Below are experts of layer 4 (counted from 0) of a mixture-of-experts language model. Rows are named router (the router's row for the expert), gate (a neuron's input weights, with its number), up (a neuron's input weights, with its number) and show model dimensions 64-127. Each number is 128 + 24 x the weight over its row's rms, rounded and kept within 0 to 255. Numbers have three digits each.
After each expert's rows: a language model's description of what the expert responds to. This comes from a sample of Wikipedia text that the model never trained on.

# expert 13
router:098129152137133151129149145135121105139078107093127150172150142093117155101147122137172142137121132089114123142127175157134078147102103133086137102108126151092126162147120097122120123174126109
gate0:123146132123141152118065136129123102137089117144123083154125128101160150140119135117117164103130133142120165116110132118155158098126129125065143167148170076111144141109124149096124149087156139
up0:129105128144141127136127119135121158104116086155144131111156117126113141168137088140146114144140137106141088131117143143136057120065104130143126130074090182141092154175134199109122127110144123
gate1:091172152091132132092098143122080148109125118137143153115121153128119116115114071146121160148131139119186125124119136168092136157150129089098136123147145110123116126119125129102144121071121149
up1:115083122092129120141127139184095135154113115113142140097152162157122148133131126114142155140134096181128172146177148127142119185120131121085103125125140119126140150149139156093123157118147098
It responds to: Place and institution names. Country, state, city and institution names ending a phrase, such as Vermont, England, New Jersey, London, University, United States.

# expert 5
router:126154141124133139125137124131087157158114093085168137127150125104076144075156135121135130132087083116149134123149117137121137174150115099111175146114152145155122145144126139142139135150125111
gate0:113098138111098129138123120096099113091135126098103093108119136152116118148104105148092112118125064124093115129148144114159124122140109125104138109141113114109143171135164127082167157180076153
up0:136144120143144110112122138133160147113068097095129132151140154122109142112143164140160138116121143118147103107113112122117114091099147123172133132125112147128124118155118163126138115102149104
gate1:119122167116109117161121133117103160132106104093085116127152109119124092121166164138145167116109120079099144111115128133130111128107141168130150097113119133138144102060122123143136124131128101
up1:155115158117123123183119097143141142119090077099115113099143156134114132118112131165120125140163105091107148091121138124152131147170148156144125095096125101161100126138164113143127111110112097
It responds to: Modals and sports verbs. Modal and auxiliary verbs (would, can, have) and play/played/reach in football career text, plus a, in, to and table-cell spaces.

# expert 8
router:099142127135095137150116122144147137154098115067148173117135120114113131138162114139125116139128100087112124117141096115124102150122116152051173127110130138097124137154134118096111095169140127
gate0:161164095114124134113127112102128161137150096099072122127132177143112138124125128138140151112115085133117109167116172128104118174119145103158139150102134140136120117105089168132120128135118109
up0:109139135142129165132099083109137144147156098155074111134116084137144145122144112168162137123149155126111124094142157096141133153097153142117135104113116117137104119128104129158141107121164140
gate1:155099145150120137150181148117132090142139153121140064108136108098116130134148123106104149057165119115121123124137163116100128119103148104167128115169159103136126129094127127133115166152117110
up1:136125121101183114140093101151111136128148088135075121127135183176149130128129086132154164178207169137140133135135166096101094113142127114087122151128112112103125099096081116123183093104140095
It responds to: Sentence-final periods. Periods ending sentences before The, He, In, or a line break, plus word pieces of South Asian and Asian names like Kh, Sh.

# expert 3
router:137123114119122119132137136133119152154110140084168159094142131138116113160128111118132168109119092102095140120115133127114187157123114119066170151139100123144112139130158100129119131148143077
gate0:093110116119129147092138137144120127156120112091146141189090092151129096123163164111103138135109129134133126150113133118131099135106159091124131109143157124127193101116128100175147144146127163
up0:114110139141129118129103096131090137114144156143146117133152137116143142117118079127138140141157134111128101141127094119147108112159111155076134167112142127090100126117106177059176084111117130
gate1:118142112130113144141144156115109132135073123149124110096102095104156159117110101141143164109108145124153135120129134115142139115124168088133127119130143128086160149182116128089117163146101100
up1:122088094160138055098099079146157118140154122121129074093128124113111076158128127102097133182134122138127132124126126131126134137138121133182113088099111162138124150118164128107132137141110093
It responds to: Occupations and media nouns. Nouns of profession or work type after American/a in biography leads, such as player, singer, single, Tour, plus the following was.

# expert 9
router:126153080099151162151126074137126142130104125106074137149153128110120098121094101146106133122094100112136137117085141131101090137119110128100174113152126123165129173139116117138105153150138155
gate0:105147162128105144145161149081136124128146186122147121137118093114121152151131153135176123143114143128134139129119158124152162127103136141109144086082145150098137132177093119111137130095111120
up0:150117076114134144161135181093138138127109115128167173122070141130103148105163215175095077120089127123123138140129123132171150149121157168128120093149121105137160170146106107068102147151138101
gate1:112117123102122093129082073129161142093194146142131098136113101121081138122159108092143133147145162099114144135102062136163150147146132135114135146129126141105121118118124117098127140118106150
up1:087171149121091122146104170123131140140129116107110164145161117147157139152146125139092128137137156142104122127092122146109157118138100112149152158148172136140166104108110118129108100138124158
It responds to: Measurement digits and taxon suffixes. Digits after a decimal point in measurements and statistics (31.5 cm, 585.56), numbers before million/mm, and Latin species endings like -ensis, -atus, -ichthys.

# expert 11
router:129148081118104146108108106112119123090137134105160161144140119106093113131110129127180138137114097108112115101118137134143107138140136127101128096123118162122106150112102095108133140142087112
gate0:143146098125085119094124112161113179131125177133135163129140137177192084119169113113139096157117132114134115139123114170129161113114119158119132111110146128139143120123112108087103149109155140
up0:142109128125121131121102125143144113122129138139134082155194120101120085184122118171180149128096125150115112155151090155175116085168123146162114126163127149166128123118148096148129135121089142
gate1:117126137076146159159154128138158146125157135132123120103109137122119101144086099106151091128137142147144129119090143139132164116114103159127133116140100084139139134171147100149119105122093150
up1:106142143137120080134089143128083193107133080134163123119141101146128139106113160160137133166173180130135140117094144145123128123100141096121129101118117134091157101142123117171089139182129115
It responds to: Year third digits. Third digit of years after 19 or 20 (graduated in 1981, created in 2005), decimal digits in tables, and verbs is/are/consists.

# expert 4
router:122158109136102137131116107121067139078076082109142144179136115098109125126113118134162127141126124088088135125131121107128105155125107170120159084128147153123141138144116117118158123140146113
gate0:162081154158148136105109118118163097099134096132096120153111148116094133151090158134106103167141124105114146160134121127068136125196115144138121107154096085120157121105117100143134157123173143
up0:089111155130097086082115130103096091122162159120151112190109128096143127116142137115140125151137145117153140134114136119166114111127129098130104125136125173158140125074126146141129187101139135
gate1:129098110123140154110097096094148166113124074133130129129157133138100123131075073154141143131119119119120100144124151112144083124127141118129134142112144129124093157090115124164131106146086086
up1:150116111090155124154114155173106102137150153136114112130127133136133133118190154146099120119061099130134115106159103132134119127097097094128181122154121132093105140118125119124148141161108150
It responds to: Reporting and action verbs. Past-tense verbs after a subject or was, such as said, stated, noted, began, released, used, in running prose.

# expert 2
router:086103093130118184134129095129118179161097124078154147119160144116121093100193131110141123156094119128124150134130139161147126120112142141109121119138156141130144177124127115123136126165137132
gate0:131121141115072079111066104110136153140098113156127138113100102118096113158105128147099137099111143098115101103158140134120126104159100129121153137129139100145118157172106139143142136141136101
up0:168126122140166107168128120123107099174128123146147102136095082090179156137116157136128138123189155124097118125169105116125132075108113125087114167159110101116143096128113122164133126132129144
gate1:140130147107110129127107127115153075121130165078125130121128144155182136104121104074151160135149150140125140090110097124084128119155066148089111129163120121142118098111101155077126117105157117
up1:116140118134154106139154146182117134109076051158118100159122132147129114197141117137095125133125089127114104152172142109102124156130152134120140140104203174152172089146151121148124147120095149
It responds to: Commas after clauses. Commas closing a phrase or name before and, which, while, or a country name, as in Prefecture, Japan, and quote-commas like ', or ",.

# expert 1
router:133071120116131146145113107120126145077097141131156145142132144140135110148103111126139138132184115093149119130130142176130117171154116144095164147114136149118104192112101096114142121175126133
gate0:122114106097120114130129204148115107185130112096162156173143105110143132120120142119140145126087129100136176106138117139107122171136116131139142150162194141153150139133150142107114128166157122
up0:122150148122137150112131073112129130078119098134114167102124160137102132136092124153165139152158105153131118127153090110128119091116116153128147106091122133094082107136079129152163140103084099
gate1:146131111149117078121117087176115144157091146121095182108095172153082105093148121157128162183124155094097123128141121149109126121150135064156143112130159122149152139148089118132167155108111137
up1:133093135113150086073117091141125114116110114132143156108126153098071147101125132160127151147123175077110104134135132137128090120086156088162093135161147119153118122141158156139129154144133153
It responds to: Line breaks, dashes, it/there. Blank-line breaks before section headers or new paragraphs, hyphens and en dashes in compounds and scores, and pronouns it, there, It.

# expert 14
router:166118125117104119153169121144141158088083114098167140142125149113129117172127112138126118126102092106139107114107124140091102134140121158096147116134122141125114187164117131133132104156133100
gate0:144130133159130113127107122120143105152161119111149155160151136161090123173137132118180144132135145078113084136102128095126091137120109134117169108121156139120136110170140139170124080127113114
up0:100123129107057141153146110122118129129065119137116122121121120096122112105134109142096082158139103157149124125156138147146169132133137150097111145140126134133128102100108114099147147146147137
gate1:119131117130099152145183125074156124120158144164151123152123167132169154118157127121137138127144125154130166118126169145115125107164121131148098122123143118109098098164160084163153129101154168
up1:110110121091140128122133134116177128131131110155124108176159116121144175135081118146133106133123142165131109097094100115133138121109109140121138148115110143140150135128144165112136125086074132
It responds to: Narrative nouns and pronouns. Nouns and pronouns in plot or social prose like you, him, love, God, government, plus plot-summary final periods and coordinate digits.

# expert 6
router:115149138100083146150090093119110136113073101095128144109144099081118117096100116151140146109136108103124171121107110165105157119135158119095148116118116129120090145131105100085103134125145100
gate0:118091119154152096126092158155145129157167124157115149143124092137156108110168155062093138117115132106112117092131114163166137125137092120155133128132171116163147137116159127129125080152129166
up0:088143110183149121108139130155122155170115152168126123149130085122159122141144143063147137170124135176139144136163120109145126134121115165083089144158139154147131107135138153123086114144164102
gate1:124109151167143122119111098139148150102137113114105112163128165155098160087135077173152120072154168121142135124097084166113102098134114163083166124114139127111106125145129145130154083146103122
up1:125113127111147156138155132115164111116083156118077153151143136143099166141140087159125107081125100120165164108119125127077137113114112142096135156084147124133103105171121164149192103183124127
It responds to: Year digits, infobox labels. Digits inside years such as 1967 or 1913, and infobox field labels like Born, Died, Coordinates, Species, Preceded by.

# expert 7
router:139089119106097128139165088108104146119116089124117176147119090136130089115101128096125144160087097116102144123096136121112104112117128127093170136157128086113102156141110122093121120133125130
gate0:149157088125102153089121135163127111154103125083142152112136134100072134099134144137137146114086130137138138088117163140152152168145161102116172072123142130133107136122117118154105147142132114
up0:118179095124111143125114144130129138137149107119154163139153147162112136122149109146110106088143108128096112123136128161120187150133127072123169154127150114143125100093119112131146147162139143
gate1:114141179146150152160168141147146138107155088111114138124192213115111161128110166118153144082134133123097182137113155122115124113126137125086150147141140110079111121150120141154112127175128104
up1:103094095143170146120131151162154157146154117131112154126086102164158090154139109117109114091146131148100095157069133118097146120159112178159135109116152141152172127147143172120131188148120117
It responds to: List dashes and naming words. Hyphen bullets starting list lines (species lists, See also), digits in tables and years, and naming words like called, named, titled.

# expert 15
router:128143120112068163179142123121113149126111125041138167157122128105113124115145104115168138137126101095147143139107145139135097120128101117115192079135123139100103133127131114117122072131130114
gate0:153162141148136129127143127135126170115094107142113156097159122103094127126123114071147131127111125120129153099120126116123185149148111166177094148111140125135121144145125153169112103138124098
up0:142106117141137143151141126111128143129122115127134124114131111143104146149136142086153122140141078135192135093128106096148182143176142147154106163093092118107124103124132133098143119112102154
gate1:129127106133085135098124105110163131117124126132116142109090111171111100118148146138088141121113168109095110140161121130139147181163111146090144104159168109134162129166085090092132138141158106
up1:140118119090158159147101097110154139125124141141150116134132131103139187144116093114121103135132118139160136085143147134122146116117113111109126145129088147139069111126147152133161098091087112
It responds to: First digit in dates. First digit of years and day numbers in birth/death dates (Born: 14 April, 1766 –), the space before them, plus born, died, early, late.

# expert 10
router:120115134106095159130122119113120142124117106099103177125123170133114103123138106154127144153117071119122133120115113159155144137156107132097196093149168123059128142159134093138144148103118139
gate0:115097152156107166153107143122088133167137154138116125115101146120145126152178128148125116189186095122063129102140159129137105145129111118093141130161139144150118157110185145124123099160135148
up0:133132108166183120114127111129150158135125105132131125094149117127121134098099139109146103140119161105146123138112122139125149063137111163150155146127102149105135122142090112092139098102079122
gate1:107114112110141144108155103116117162111119129158132096155140121112179145120129154122137150102119102105171119109108157116135156148133128113144118111087134058107090120132101107114068172124165108
up1:126106110118167140142141113064137158122068142102091162183151145125149088089138168091140122115138138144123105118121153140158126104076136122158104129099147162107147108105133127125110125124102144
It responds to: Prepositions and list colons. Prepositions such as of, by, with, against, including, and colons after a field label, as in Frequent-flyer program: or Rangers:.

# expert 0
router:113185135087126106131125126155083139098080140096142123151143121135149091116141119119118176153092137097150130101076158103133092143121140167095152122141120102093121152118107072101139113133150106
gate0:102128093137096116116103144130088147098099095116163142139124131113082129148138111148123145107086119159151115116090128161117107146096137147080131153121130156110099096143120104157177104193150144
up0:174123132108139156127131117143159134151105172138113112124131100113104120135131119103101105125177122158134111166137160109156099147147073145131123088115132103121143157164123151134152167143109144
gate1:153165115087145176133078144149132113134126100138172112143122094110112099148125100151137154156118114132145174093128125148119115098138102095134136152102171087152135143145140207130097139097099152
up1:114134150109109132119181070125162125113117141162160102140104113104112140157128100120131163189151110139095131137132164126125099113131183165131104155134149129159160143101123151140148140136107147
It responds to: Census and table cells. Pipe separators and numbers inside statistical tables, plus words like households and the in census and sports records, e.g. 97 households.